config.toml
d_model = 160
d_shared_expert = 0
router_score = "sigmoid"
router_noise = 0.05
scale_expert_input = true
vocab_size = 11745
norm = "rmsnorm"
grad_clip = 2.0
batch_tokens = 32768
Below are experts of layer 4 (counted from 0) of a mixture-of-experts language model. Rows are named router (the router's row for the expert), gate (a neuron's input weights, with its number), up (a neuron's input weights, with its number), down (a neuron's output weights, with its number) and show model dimensions 0-159. Each number is 128 + 32 x the weight over its row's rms, rounded and kept within 0 to 255. Numbers have three digits each.
After each expert's rows: "comes after" lists some tokens at least twice as common just before its tokens as in all text; "comes before" lists some tokens at least twice as common just after its tokens as in all text. This comes from a sample of Wikipedia text that the model never trained on. Tokens count by the router's weight.

# expert 20
router:102112114094135114111185149146116100146083066166077154141161123164157109178119125172161110141163145133105140149146072143162113073172110166182190124079130158133132115134101127085115156135175191122161153080107116168117107142141120113103155077092125118069144118139142168131127170112139161089099141095146106199087102075152142164094086110044053131145135099115136122110116102079127193159101095161108134180055096082103116083173130120167110199130158135161095099157146082135132086132134109
gate17:124095145099177154151183093090126124213075088188136154138133097114160116110088119082104085125086116098132139122113169124096080105160182102154115112176096099137098180087116102097148092100143093145138214126138134089122124134120119075139130112115077074062061122100116168106152101143171201078120139089109105139153094075126156145083118163087161180176139116149119086139090075158144132067158160082127185098143109107129139143098138106094124121100119118100163123123080140162104160099069129
up17:129137092154126063179104097173087088097158153134088144135102067140100106132155092105080149103116105086153101177142147097083124189086148173122118086113192105094183127155174139143133117147120095094098140156091072191121139133117095166152130080105166120180156157104176115143116193145112104194080061149144143087097117117154158127128107086096121187087121155180121082134143116095137115159080094161156096119111177142132158130124148089159119095197143165102136194188141140111098118122156097
down17:126114097091124150100132112103100098166136120121071129125128126124105064150141192147160142179131170105145092163091150133090090127078149126150096101079127159148163127170146168099101111141074134103104145124121094136089138073129148121088094070140106088146126156152133129190104070148147150096122035095135159160101068133101110108109117182103108132141101167194201133136142114089166167064135136106199200117195147136111093125144127105098075109165180146163129115140086089155078087126156082
gate18:141206093069118140157173118143129111148118132136118077123177125139087173085151153112137149150125123145135061141166127157180172096130158128125112182114106115035166108125108083147070178122147064104076135126029085139148129160116179146075118165118130162092121152111069160167178080125140097124116131063110172075107143115136143185128095083096134182171116162100117168104113175114108178101136108169097136149140113136164130102131139130158100162136117110170072120125114083132151107109183125
up18:106157125170192158193114136098115125117083184117108152163110114171121100192104153141150120175105145104125119172121110121074167111100103181094074177104150148169159142144105133109073133164103112189208135204124156099131167146063111144042131105113081100114141081087138085098105136110075180112129119168116143105153131168055117111149138132109149159116081077124107096127182174114188172146102121090089108123102119105094138130109104085101136160122116118163106071085182117130119112138129111
down18:143139175116096113123152096197142092112083133102127142151113162126114073184096075111167122211102164135140126134124192148125165186105101074097088071073199105115112102174143087140169094109149136117134077136154114155122169152116138161142140143120154114127138121110196041136113105111104161106194142143079120164078085154154097171080074126114164139142154112144155116177163109159103150136102139178173135201082142104112129087145109094092161169068128116148086160133144146125095113102108125
comes after: "\n", "|", " Born", " Genus", " name", "="
comes before: " ", "|", " Total", " S", " •", " \""

# expert 14
router:122113113097158091109194166153096082103090077182082103136132172166130113154110099152161135192194130104113140178194075146115093118120102168169175121112080150143132098108133178073121138149137188137113141089078110168106115130094136147111197112108131092098147112102150145171150157150127163084102193109126158211076089102198120136101123114108089127148160108133125130137085080074115159170111092167114109164096092071100102117150137128170127170140149147132094088188143093131165093145121124
gate20:176091108140114044128096111121160078142101133099145093186110156127080141164098138152118171137086104108095119153082160202079087089165162123157105091143117112172070182153147170155109097118111096123147159139153106118144135109179111133120167145127131108098156189162139171185076121086069156130163129116134128181105118090176109085094117133067130114158135100138104172110086156112172199137095155153159103129143041158142154128135088092142175081173181128143183129132133140131116162154159094
up20:156106164088127102117108143108144090124106207101129104153092115102065146173147104120128094111126092104121122154133128169095098149100193186113069136129110115107055129172141131113158093092108129117127102107136083177088140139106078116128168165103123100082187108144142150185134088134120128134141112117122195183048117113140069085044121122104083113160138095170072145125111096100123127123105141167138129108137100119155213130132101044126134126199207129110144150126143141148074158120171143
down20:143096149166116143130112112127076099112132056116145062145105131183091133106148156111083090154152148175094075088126098130090133167184088140096166114123153082122108107134133136132131156167070152156129110065162148154135146164099132145143080148144142123058125121141126063144109092130131184121136143099094113092134148094117109111120139097160117158092106116142141160075098091158166147014106062137110155150101236125094172171159113131100158142094119124154114198168144060173148127140131116
gate21:146120136148101092118111165175112183100045094140176157181101117120120115136147133138186172165136118092058164107111127129146141144080084122134110117114122188128162107093061106090084078082086127074109097135096200123074111131094185129066165178109100148106163120116126158189112149132124133096124155129131170151141053094094148157111125114118128086153170118162156175126150149120140163153157109151130116174127099156147147109129095092198091114106138119173121137160160172168121082078171198
up21:143141074114108126089110106150098112131122120173125148065171166185134107164117098167103101117130147143163101145119095153141087132070149139141146178109065144102109111098166098189149167135162141162149124105143120122132172120084099149108147081112152128170130121092135142079123078101114157122121095064090119112138097134140076107143150141135138174112113148074033084148097088202106166185125139089105078125119068126110151143110079176110151184130126175102211154111137087127057157090058132
down21:117132129074146133150146140201107093137167120140148076095075152130132169183094115125112120095136121134145059029137154115078124167136176120144067128115163100137110052165176143126155210161137128125121156159120140158165179154124121135130123098172146184066174108157141176139122130070128147113049175117114116127090154148168089144070155154095126055108116147120068101169133126144162165074121086147139074091123114146088117105122119150117148114126157104165138095120132117092163133115080080
comes after: ")", " ", "0", " —", "%", "3"
comes before: " ", "\n", " —", " W", " L", " \""

# expert 2
router:135147139086176132106159136104116105116112098182101132122143141155149114185103124180134160141196129109106189170150114181170092079132089147162132100117102148104094124138101172098181116149172118142125116133089114145158108178136123146137141057102092095126117094117160150097176200113156138077094170143086159170078143074146195156106119105076077088195146043136146107162102126082145188166114110153116096149077079110099118109176135122186108146110122117118094105146136124166155112199152100
gate13:134098165129100116137107153091111093105116051156141127101066113109122079146124155129155117141106123131160107113120129139103105105081164085105104101149090066079188072082109158140161104123172126105142066123151093144098134143077061128113091051136136179145104110181074058183101123151126178134144108094107107157102052085151125120095099141124099100146121119120092137155109120143033126150127109181143119176136096102159152123101097189120136112116125170095105084137102088152131165095050091
up13:149156123160148179124157160174121122158185155101125074104135114158122108147111104151104117082130126123120108150140118183193103140145139094154120105102097076160156124142157120100081075176122173099064107111157187105134168124069145200210157124126088114135131122191083144129116134097091163104130164154111167130150095143155049126124102182097126126161119123162180101058116100157082133140117085069156084129131170153094115184075171125134134120179129130156094192118088097085154163088122143
down13:149152123085086165118122095167114068164122100173084102134133109136083123130128101153148156088107136101134141134108124106077083118080086086083131122123128133061133149116156063071110152150127159149115084135183150095141177083110116143115137064126099138051095193187097138087127098145157121139144145167113155160128142089145171145159130094138151122139151068153141118128179133186102190133129076130092060142149163131157164152151184109160194202134132154096128129128143087206082088115101151
gate14:112116104108132154177136109156173104118072110124125147154128104119105048099152115155150132142115106112045114094166097087172084142134069141050121150152107130126124134154080151137169074170167092209195151156127157097140115135081109191129120113094131169122108132108157132087152133091107101099101094178120175173066157086164077131114141197051085133156142064131151113113144141147122100096127133113113120124149103066116125143080137145172136117154135144125150177070120150136113109125201082
up14:130134113101136142127090091144156124146096151156165200077132172138115126168133153140122136101116104102161145129135157118111158117082121098151107115095093135157192063126188141128138139109086168043141068104184096174144094127162162151150129129058064075084137089151145128159131090165108111105083111130175097137156184121076115103162139079112108132061132134123129083149078096048151129098182086089174118117153114114083099067156100123145069089103134103121118087157126161081120149119138173
down14:057136099125065151130091106118123124076149138144062103074149125109116132146166130136145080157195070149139162174117145114168126105108104141136116126103084162148176071186110147151162116155107113230117111152164131115181090139118116195087150099137092103200065129143136062080108107141115142097133161140130104150095187154141160095165173145165055117134101131113176106146083117137110089141131128137073109122067155143149137099141085080136106109127159111142102137123098085163188151151163129
comes after: " was", " is", " were", " be", " are", " been"
comes before: " to", " in", " by", " as", " on", " for"

# expert 19
router:139121136067182147104131184143112125129108091173070120152162145163115130154126091168187134148178145118089172160193086158146126112129120179150150154137075152125130112084104154101134150136158157162153161087100097167111061166102116147115155113103096066074140131136176112120166171133160197099115146108135122167131105082166137192110069077119099114163166065179159112133108109102127180183073131143081130149072118131145116084159173117137110192143171127135132123181114079156126085159160109
gate10:090157111124116132103128160189116088180123125170162125120119121167123114186135128177081135090147153145108116116121151186179154115177174103131158066151176166083168166144130159133133115106188063113085161130063184146071176134150166096115134169140101141162127078078174055097116096072158109117119121104165173179105063117076123118146140164115173106104179134121117144174120126162144191117118105175132099144119103153144104102117047102108109147096109112076109145080155157116143133111136096
up10:154128129159094197134154136136146141120103099152092185142094144131108156089100069157131159095119140143132160152119165180160194120160125117133121121182110146200151078094129121122148103077122099196180092143126143154102155116111136146194094212117149136078123165095113106089142102115102098116074151146229088153114157085137168155146098097088183116105067122158116121113110133089147121127113086137098144140119062093054153188133114126209095121135117134145118104116129166113070121124093159
down10:174140150146107122140103153130159133138121106148138168140132153142131054209114137146136163158108101133133129107125101107147130155136094127124171102174152108161172053082116112079070136096127131210139115080141137126109136083128100167102110140131164113080111166130147150141106134073141094151116129115043157147111120078146157120149161171142112115123170126117118142206142145066146149163144148148134093128157149189118106061172125087163129080188062069136234155087176146167128104098147154
gate11:152109144141132129149099092180130145154179090171145129119191155098120117099057163157136136151142162131139179120081195098087166074159083127124171127134093175107081137133130126100130129125128118146144059068132121115191100178107178149113151119136129106167126116096143145125131162104124178149162128148118171153137032154109160157048175130113116091140104094154073144140086120139114101178135121116095132131056149106152112140080128120111133121148144206162108140163121077138062205198135139
up11:079159122113148159150166159140098158183143149172081116089127111158143183119177130162091169123062122137080127103152162194094138120124085140114088121140105151120125116110121126075169107091157166164147159095144153122154136171158081106183143127126127123049163147130135159162079089143168139095186166150123080091221125133136114092187105177134113151107135119130229174150144158098141128193131138165141115135134087203142116153099195163097110135122096081128126160139159139124144159139110168
down11:107103104111162114073175163086174101128167138149142188165179148111105150152109162141095183120115172084132105160173145084146184093134122146125097177182070140129090151067126076169107140127141117153134190090150108120102124101065137129172153140132121128124114092091113133109105131080140083183182135166161076112078110156117126169193118105072148138143167073152157162128184148129187162107176108216150121173163145148154169126145111108115074139125142084118127123118174103103118136105180137
comes after: "0", "–", " ", "2", "9", "1"
comes before: "0", "9", " |", "5", "8", "4"

# expert 0
router:146105109107138139106147150174097108206114129192074137133150122143137121171075078193148178152149156116129160163175072159123104119193136151166210133114094143127126112103133124085152167160164154143151127087082134167116104148113132154132156132117120105108112115145170111096131178111157217095114115099088085144107101065179114143090090100099097138177139082110143121108096093072130189176086137165098100140098079125122084125141156122166106161078161120113099059150144135151133100124116046
gate12:085141138087165170144139151119125125222195094128140145106111103100118154044152076112069148111153159103135132124121082130211085085103150163138146145139135065074156106155140137085163137143134099116113105122143159135149111116121129086131123129087150102151115116155121151161127137094104081199131176097161169119101160195114149169120118173148166137118128192120101086139183088128126153170098127157106148118179088092133050123112156136175151154064083135135134195198115128169115110145162106
up12:202140149133051065123118152156109099106146124122114119106113116164157075095117133111126133165081046115122128073159123170139138144108141114161133142133126153093119155090158139184110130100149124095162143136118102163132119152210122097142068177159168132093154138096155137144125096214118178133111138122123152117109103096165162079138116152100172132145197127125130160063119145201153100197153128094151133140112083067120133150158141080106106089172099089110186144094155059116095132057103109
down12:149084121123162139075124119165131123081125125071107079102141035140087084173077111091170138173050102121117155141172142155114170055101155118109125117109097136066183119116139139137077151113155158125111146084109088117173073153099150179113125144138123092146131166082166118186106185123124128135148152093147155119147153099111144125103091137096110129096180110085111163112117191116147139124209143088148084139131182081096109178132074112164125087183168131113132100117118102093118075173115159
gate13:133198217114169127142138104182169158104093185091102123164101094161116104094184110198118130180142145203132128150146130102144115092156096101067084158106134133110062149108167126126110129133146101128158131108143101161071212138172201080158113155127101139160138144105162159141137122085091131102091111100074144156134129125139096118119089104129163133098110119096172108091115094116130171140084169094058077087094084146099130130142155097089169090121107129113138127160141166174077088112135160
up13:113149076112100081065154178165131128101087105126148170149086093054102139166124162135115118128088127144124069094123128124182137108095144089104204137149133132116164129194139119105132097174071085102126110140229111124147154153133158118151167155142155157157130149149179143112110126127085073100146116121115150160106193097068098140138108188152116114129118106146135133140197164118098096111100150141136093090150111073149100137109132100143120221089161112099075183108100141132216138147095108
down13:128116154089116198064081141147147150061151131131125132137161131153149148064115084094165121119135139084110181130159173113131094133159177194091123099165076101123102150149122164092086089150106164140135114102221138235148189125136121126142115111163112173124113097145113155086135207143095099113156114066118149111143087098115143101151114085149147134153146133145184128167159129095124009089137089111123097139090104126111140118181126122125130122130091109190154123094122095137132141167130126
comes after: " the", " The", "The", " his", "s", " United"
comes before: " of", ".", " was", "'", " and", " States"

# expert 1
router:098120080086165134075148156140117115132119124160081069109174167156120164128067103160151123156141161131077118198174109159113130107125145110165152137077110154113132106125122163104167144174149151134145119125101112161136116170124133123104194120088124090064165149129165156097138227150156158089106131081118095170069099082147141137100112092089101070142179087135210113145116091104156176168101110182130124153086053117128105114187130099133104153091121138159097112179146104163135132169118069
gate13:092130152122129168192133137148093136174099094122139105096115150107172141155054134154154083166104113098052102125217106152123151088156120116166143138125148142184138149107173123063137098142128143139119152130063146112107144115147144147158125148159123127199155098175112173090136116128106139161182168092180185134185104140158138127202119171113175100099170097158157082173111117141089089163181112176136118129183102147160171126141113163153140193064129100111098085121109091131121110164182101
up13:148192078110156147126154166109132110119144147173152098146146118083164073152097185053120140094131147154105103100161148147114116104096105069107149092100093124136185142115161086128105099017133116116086157181153136152092085072122108162122133091082157170118157108137133097143201090168110195070122092145151152106124134140101069115099112166143121160108093112118148211135124071071133136133088121119090162178106138153102149143125129132093137111110122191145132150179084149064112133147135104
down13:130133140115131096179140107144092116196133136165203167077161142134130108123153155143075185188111174165093189107148116141156154115147067152193121160138188148121085168125133100107106134105141110130119101132114143164133070167153128082171093161102132096216143173149121112152133165142137147135098112173108090122101138181078145113148157139155135107114164146134109129079162120114152084128095183093069096088139109161109093131135112079202066159158065115073098105137095100115115069094125106
gate14:212105070130119132069180112195172080160138165121147133119091062171121169155184110120116100166109091108195082140151157119116158110140166159114113101096199102134101113130127157113192160148083066140143171082127096152119101159122196139116078128144112132153138095140113074133116148172141158098139167178142139106124085064146136107102080182125071116132152147141122154101101090088184120138161138099141129122158132165140111087136139109201090159130080135112132091131152129083150112122133196
up14:156159109122159078105150124135079189124201169159140143127109081145157109164151167148109165123132144075140093118123065087143129175136135140068142147176109045158066128139115111145151112145131153166119176095177062137115147128194110144216140134145145150125133126165135097151172091130129137092146126152137131135144180143117110126094131149125138189134166147181124125124111176110144142183110081082156151154151151105106119100118080061178113136167105136201172130098103107052160119084136195
down14:169140134084149136109130104133181145105153130093131105153136129146130085124131073160123124129170101096102196131078053130115086138148153161119090112141139136201143171141100106142082120135096183179126136100135125088162164102127159109132108060109168158116126163116103083152097205123124139123147135147127116143117079092148100120130129114162094174180125150156080128082150085126158180104208126140119116069119163068179148097036112080137168111087127152074160088114161083085146094077137182
comes after: ".", ",", " that", " where", ").", " when"
comes before: " was", "\n", " is", " and", " had", " has"

# expert 11
router:098135104106153123069128131133128130144132086190069096136145167135137111189127130196161141189144179133127174153171143176162131140163066123161150093107123147154127121107112170085139136144164175149096150125125147147148109151119134178133144074134146066056107131133209164125132164125183149070089179103126109170110077107154158161073089093100108088128180062122154133174129099061112159170094107166072112160138106110107093116155161146118126142109149118110080076173162084105133115159158098
gate12:121082159137141164071108135106135139095143124165137100136085184129102090116110083155144090097077102088100134141192124144130108110155147078138139108131192148122093101140054145080187131121140072134113127139136176103068089140120187172076082141110110134084117098174128138123147087112130172150130111184128077160108150160167189084094134142122121142112118121095127163107155142098130185072130094103092136172164177165105088195190122168183157133064092152153116078142159152095126131155181099
up12:099151126131162122060124148154201129100105115095155083133124162141163038151140156158126141151164066148140118112100112041143162156066113190100121135139049113123144149142082120158131144133071121194113163153168147138048165110084100096184135161160174138148140123119120101122120107165103126103129147071178094170141157151117128118130094120158087096175133128148121139100128115088121105160162138154126091167043146109123155086122156166129080167157121177170129096101162099116158155083170110
down12:106130100141131145105109151119137188122122140092062163147105166147166162091078057150150154107205101151114130103071182093107165116069206175164134113143116137117106150195138144122192115152130100156182116181129092158128098107080105094124148141171142137172183064104105163153119130174115129125092131124160168111190140132174171156109120092183114137107082152112103157137112111106148099131138122091084141117162080125159167068144167136108092148106120085157140192152116162125098146052140102
gate13:071135140121140193127107113129125184106088113144084121107150151113092105140147216139167112175153132171139141117135184107189127118128115129092077078105108124112127140110175138133142110120108129159174171121106119120179114149155139160090183066172126125103070149107121118109076064137086148090103139129134125148079094095146186120144158149076114187131135141108088172077187148080174113088138183143122123131210095115104124141175193102163114136097143160119102142128110152196134078056113160
up13:132147151027149136168159116063135159121107151143128112074171146171108183103149166126134110173126115143147170084127140098107141092156146089105156126127169162157166152112089074120117104172154100051156112116141067133164097173127082136140090139117121122190095110113128186128093135128165183136201181122151163101158106096103118084143199128126064174147099203124054157133104145122120117119142155163106110158118128117147120166135151126153129105145148093133151172208137128130121065161095169
down13:075150141034124151101128101091183163140175127123164131124154082129139159142107123123090127217054118134143125133179169132129127116167107097152128155145137142113075081124152088108112149097099145094175106144120161159108136145126122171134125191125160177165125046184148122061130140136171180127156112140139154149146079126140131107131151217191175152163129129126108116126125114120140162166157114225148121128131129150131096123087115125159160169168163119126094111103164131106084163176056170
comes after: "-", " |", "\n", "==", "|", ":"
comes before: ":", " |", "-", "\n", "==", "|"

# expert 7
router:141175102102131126074140179142113101158093076162098121147139159189138142134105112211148163158236139135113150140161096147150134090168134177137156142127080103135171112079125158130162172176127141150152126109104081168143094123102125161121165128118133106081123132110178134111114152124128138100075182114110107168088108078196125173091109100074102097142143114132174083132090102117153184185100166169148092199077103133157096077147134120152119184069135120139126060163152116152122101163112115
gate10:149177159123085172089145142173158075143084113176140210200110110176159060105121098049104149214141119159121131158115180104111155153165171148103149139161141111194123137169146124155168147145116103170110088181160077102126125121105117121205141114122137119131128104150162130115120184141115172078121159105115114146106093134127147175160048147179193137138134125177099147131114149075175141114084127117134125145125098116129082072160134164153131133139129106148125088126111195111107118101098174
up10:105148133116150159086134103143150104133064118101159142151182075129092057131139143061121059169134145107154141143090176139174151135119111092138109112064091174120066091146102110102169102161146090076118132111104140130158099156127069085136051158108069133106080080108118111109151173140083130100194216127142113129142150125129175095180157123151140133116156097119120127132125129119066115107148107110112120097068111142094153147107144215136085129127105183180164127140142080185130118105102167
down10:123032132123121112126169166153129124167109134191079111116075170088196100104196112064157162183102086108091055148153129123117129187102144117161170147169092152118132093171168213152127063109116071147163121134139174124134118153125120145101117139069159110121114144153146109111115137113187146159099100161126102157130147092185105157077139166139126083184111157142122096136104116093064121093121136163146136123167093181134076143115140129143125107149091155092150180114076139155156125162144110
gate11:172136137207105097134135214125150089180131090139172130089117151126116209133133126117174110146121132121170123126139116057090152080090118149090125121137115110194141153161084119124127139107102085134115140128109102138130116132172156169143186110119184134136155124089159185118143161052104158091117153065147095164145109075091095173111131183069164068129084127135168114092101104104076118167114136144168091125153164204158095134146110112093189170140152158136098127132151116091144155142182088
up11:139153167209135106100109124143121097147146132167102179066114143181149188130158152162129170174148120130140112089160125075109126119171116121071144078138106104165153141124134136151147141146116093101130130090119118193104145119177145073086204182113085148103144093082126095138155143103161149171083088099128071105165108070158068124083093110122095138095112116179182101093138093134090105159072123096121147061117105171104094112168074129114170092111169143108134115081097135091089146127158190
down11:161191101104093073119139120161132090093082209143180135154114151116093120136110115170113095131154195182184116172192142136127099118082110121107159143135150130160122109129126108121122139064131135152143105119204184126066128104149173137104129169121080106069195163208117082111131154140166119184059177126088147137107130147062160129112151115180134157148101128127104200171103145117145131128141109163157071127093118091102128148110149124134134196174112134168109178144153112149131157131123092
comes after: "1", "2", " ", "9", " Al", " N"
comes before: "9", "8", "1", "7", "0", "2"

# expert 22
router:102096124085166129077164135132118076141124100178111114159118127131138100144092115143186148137149187116070151148178100158145069097179117123168186144118095135146133114096146163108126124155164169135131141104059107165145111161114107127117166116078133090101114123132132151118173163136155172074085136105107092162115101075169140131136113041080087122167148075140180127127097108090136150190095098136067145169102089106114088085213152127129098172126175149127110130193157077149186107178130095
gate9:135129100137162115104165153106116140145137155131105121115170136140141088121164179173126155151054061062177108164092090112131131163143144120138102147112156123107093115101161129113155182088148151178168137135196142136132097106169093169121091122123175130123133204118131165166160088130130091119107101131102107184143132164180144138152180194109116151066114154084210108132142155137128186118041134137154144133179106138082170129129123099151035134094092174118130125187109163115123177138146183
up9:148080141137111076137130113166137087109114109045142121110103100090135164153155126185159110100101139196124148114105187114167069144107076109103124147117082161173134164160165112106126162145081106105132109077112100121146103125146156137063144107076158130100155098117152185117105163155132106126194184128122023133104193156139092147138113086156165094170136151144158147095141094103121106152173118130093197135135187136087083063159153098123141070154143169138127082085150092168140112143138105
down9:102089145114145113122113126100120175110153113101162094130162148135125123083104123178137160242096138136155107128089122099069157161151172111152130138105111142168163164159142093121186084095057129065089111105100139178169102087152156143173120124140116075182121116142166118157101089076149112120189182104135165111124122103131132172125159071178077095100109179120090149121160054130181154130146160150129074087137076153133173102108130124167157041100163125135127130112105108159145159136152154
gate10:110084158078110190116153119134104115144087121129135151142146152156171134108104137149152118157158103136224088102117138069131197146203123098170075205160147157158047127107187170114094163121131180164086099140141157171118139141097167171112122187092167093120124125151154128089124141101178150111154175082123115173159163129115178124157184147101148167181094127124121118103124158157169069207131142134110167152136134174136161124160142136118130136160104169156106119172140136106091175124162150
up10:169068200154097119066124122096167116142105118150113123065052129178153159087228087147159122186101161098159118087154130134143118105130164125174134125135151131167113161081142112174099157174115103141155116073182137155110164124147149147141106134087135160115111147141149129167120185141192139160098147154109165149162165134147191110134139148096072120143095157153092131092124093111101106075143161152091086170134106109134181106145056163126154164135097116202134152166116133203124130129136169
down10:138134128098066078149111163119126142119149077122140134109118113202178054089144082118158123148147125089071121079123154182126122140144104095092102152126129124206133077149097199125082158106091117096084189121136131112125139153123127171162114153122192105134202065122137146073130133122159063133186161158099126101126109097128176123155105164110140136114133113159121106140095156131048144122132073151134149167115171107109099147091086075117154144123103070121134138134132109172063167047089132
comes after: "0", "6", "7", "4", "5", "8"
comes before: "\n", " |", " ", "|", "°", "5"

# expert 12
router:109133111067153135061138162126122097145117101155097127159106150155129150153135075126180118139178172107083152159205126151132114133152118142157154159092060174152107113068113143094134153151134170139151144106070107160112094134123122117137139135110124057065124109140134141126158155142141150091119139093085119143104068080157139183108103054063109102187181058179161126125102104095132143188118144127103138202049095134087100121160187120167107175113158127101140104156155079137165087137134126
gate33:197109178128136127168123073057116109116167088108140128117074107137178106087159159119127094134110120148117138217126130136062167101093072096206124110106124133113118109126110114166125154156108173156144103107106155088132120119094100099113189201155110148141138172098168156077099121162101135112165103164073141168120069083081137161101116123155133099116174103069138124113146171119095127137128105147156163122102107074099119082148121181143107067139103106139185173167149122196069161153107146
up33:068068113103114100109159172192131109091103164115103130189155162096157108191117105126130159107130113128187153106140101140197159164106142178155103096140116103114138108120154144161124144091217121112140147141089121179127085077168143160098139182134184145131136113107097096089112108125134075162154134111089125199108166183084165066131125089141085110105149144117063122189084114130127183159113101130125165132086124129145157181196148120155198159149128102174125103098123126067141097124107131
down33:116074206122145137176048117137133134147115061167137130078146183105143109152104115152121102116167111123061091105177121175153105216103120123132172101099103098192173129167107060161136129104115108118150103135170091135119099088150143116124120168162100095082151140178135114090100106110121131133092120101036119121102130120134104094149130105125117153144135156166132162147166125138133095138173073109107117135127192121114162221212152110132155116147115163162111105059134145093116168148158166
gate34:156156114125126133173127122106204113112129139095137152126128137147183137162066131096135115164141107139171157109118161093120077128176095134144117120071148133111145135145106152102158070143083191119169101179177103145166067110121114191128136095169125114117119121064143178099142201123187036108097137096108056129108099130162089048129102138080135124127135117092081187100186132145135122101116129182142161118114090149083080115132142104163153161198166111077088097144160142152121095141130112
up34:209091145193178120136121186177135231110118127040096133146168117073074138089162139127188113153138145114138140074092127182122077132136055060142075132103144176078128107162122078138161139140197118078141071164089117144120147112074133119092140150163129184109154120083111108142113170155175132085106159093147098113128115120125147091129121103131140058123130143077176097136128151141120129156147104148176120120119119105118121162125148144172106142144137116156112131100173154155155158104105099
down34:154125149105167143066087151146178107155122091180087213096122165102125098170102136153100132103113084137194114114115104124139117080160132158100141152091196091110169098192126148156134125103128127108132122106185087090136112076088133138105077110152072136099141152043146143114189146170149091135186162132131075067094169131125125165149196096095090099144134087169068149105145079121078103130136136133137115172162112106128167091087111133126128115142177084166132144179163130100145113105084105
comes after: " |", ";", "3", "6", " in", ":"
comes before: "1", "2", "3", "0", "4", "5"

# expert 15
router:129126132086146128090181130125122142138087089164120140156148161147104135148116114136130164149176185085085170187176090168119123126170141145149183110129072121136150121088118190107178177138141163156138119138116117169118081128137168157137157096109106070080121123162157124114150147103121178058097166093116133249102114124222129192065114100105115089167182098165163111149101083097139154165086109186134109141061096100111121108173128124142113175124156143138116129158152079124142122125124128
gate16:140135156123128163052081128110107156111152129132127106167112153078085103125088088132134158127125114138078084113141132091077119133112133155133140126110137136128138154134132170075135142145114130189109086117148096117162076129152108140111155120139049181083113117095175119167161148084093092123077103195119148138154149129056078161134090062127127117109223123158066088094049150173148109115144094148152050134127140158168108129096155192165088091102089117135135190173177130135167114098146141
up16:138124136101101125076125192118098123103120081124127114096124174127131190135103076146160114062091079136064113096071146143153119123147114111119102147084101137094110096126133173095103132116155135150120125093162079131155137117134117110220078151150061138140101077110103137157171169157109120112133111114141152087149117133127121150144138062091130098087182103155074150116064131167151178090143140133082121112104145087192155083030164183128073169071118082163133144155186131152116110152167115
down16:124149142098205107165093132204107099143113133110158146151123082100070135133132105066137128079098128093083204102090174126164099164099147100171158096160123112132126075106174120115099163159157135080168103142095109146148145122087111113129066112168133147129104162114103109134122110090109119084108132189152126083138119142097076099147126144164132130088122133149139099137115151120149100129183152150122095183065091095158057099100154220108142118107169146166161100138137148015123109159172148
gate17:066111111160148172091108169109177142118111174167141203155154124076151143186136097133121122136085148090137152118119155101106060194196097114150105087154120152142183118170140111111072077117166088120158119143113101113174115098150140139155145104100131126207110115108131148084181083120158170145175157102089115169087150144078130108099177108115141120145112093163111096171090132113144145136150081112155163095109117084165185120180101071147139103116131114132113137156201150161166148065192143
up17:149087051127090103101140143161123172118137153161116158113118153082109134077158114119118133187159129118092150113139148137114139167083093067122058155123179089079125129166204110155140115159138118092097164083124095123110094096161105105168146095114102105149125093162083132126150145201197118115151137141108143123080126131092153121129082157151114119162133115125082019115123095185167105119165105093112138127236149076159144125158135094112139156156112092109082139090137111118119181078118071
down17:164129137167160140137115202150177068084165162132157112081142091131119141084111088169114128108110116158116144138148138073127149152137149092134046144170140103128125099141156141152100115101133107082096134153119036147098122145132043169108137140074112142115159146180131110194122187194155070104094097161125186130131112167072152148090142169138135131185144133141160115096097133144148182096145175167128147153183127161084095160177129139109180131124124137100128096138155148120097204063150143
comes after: " ", "2", "1", "3", "4", "5"
comes before: "0", " |", ".", "–", "5", "9"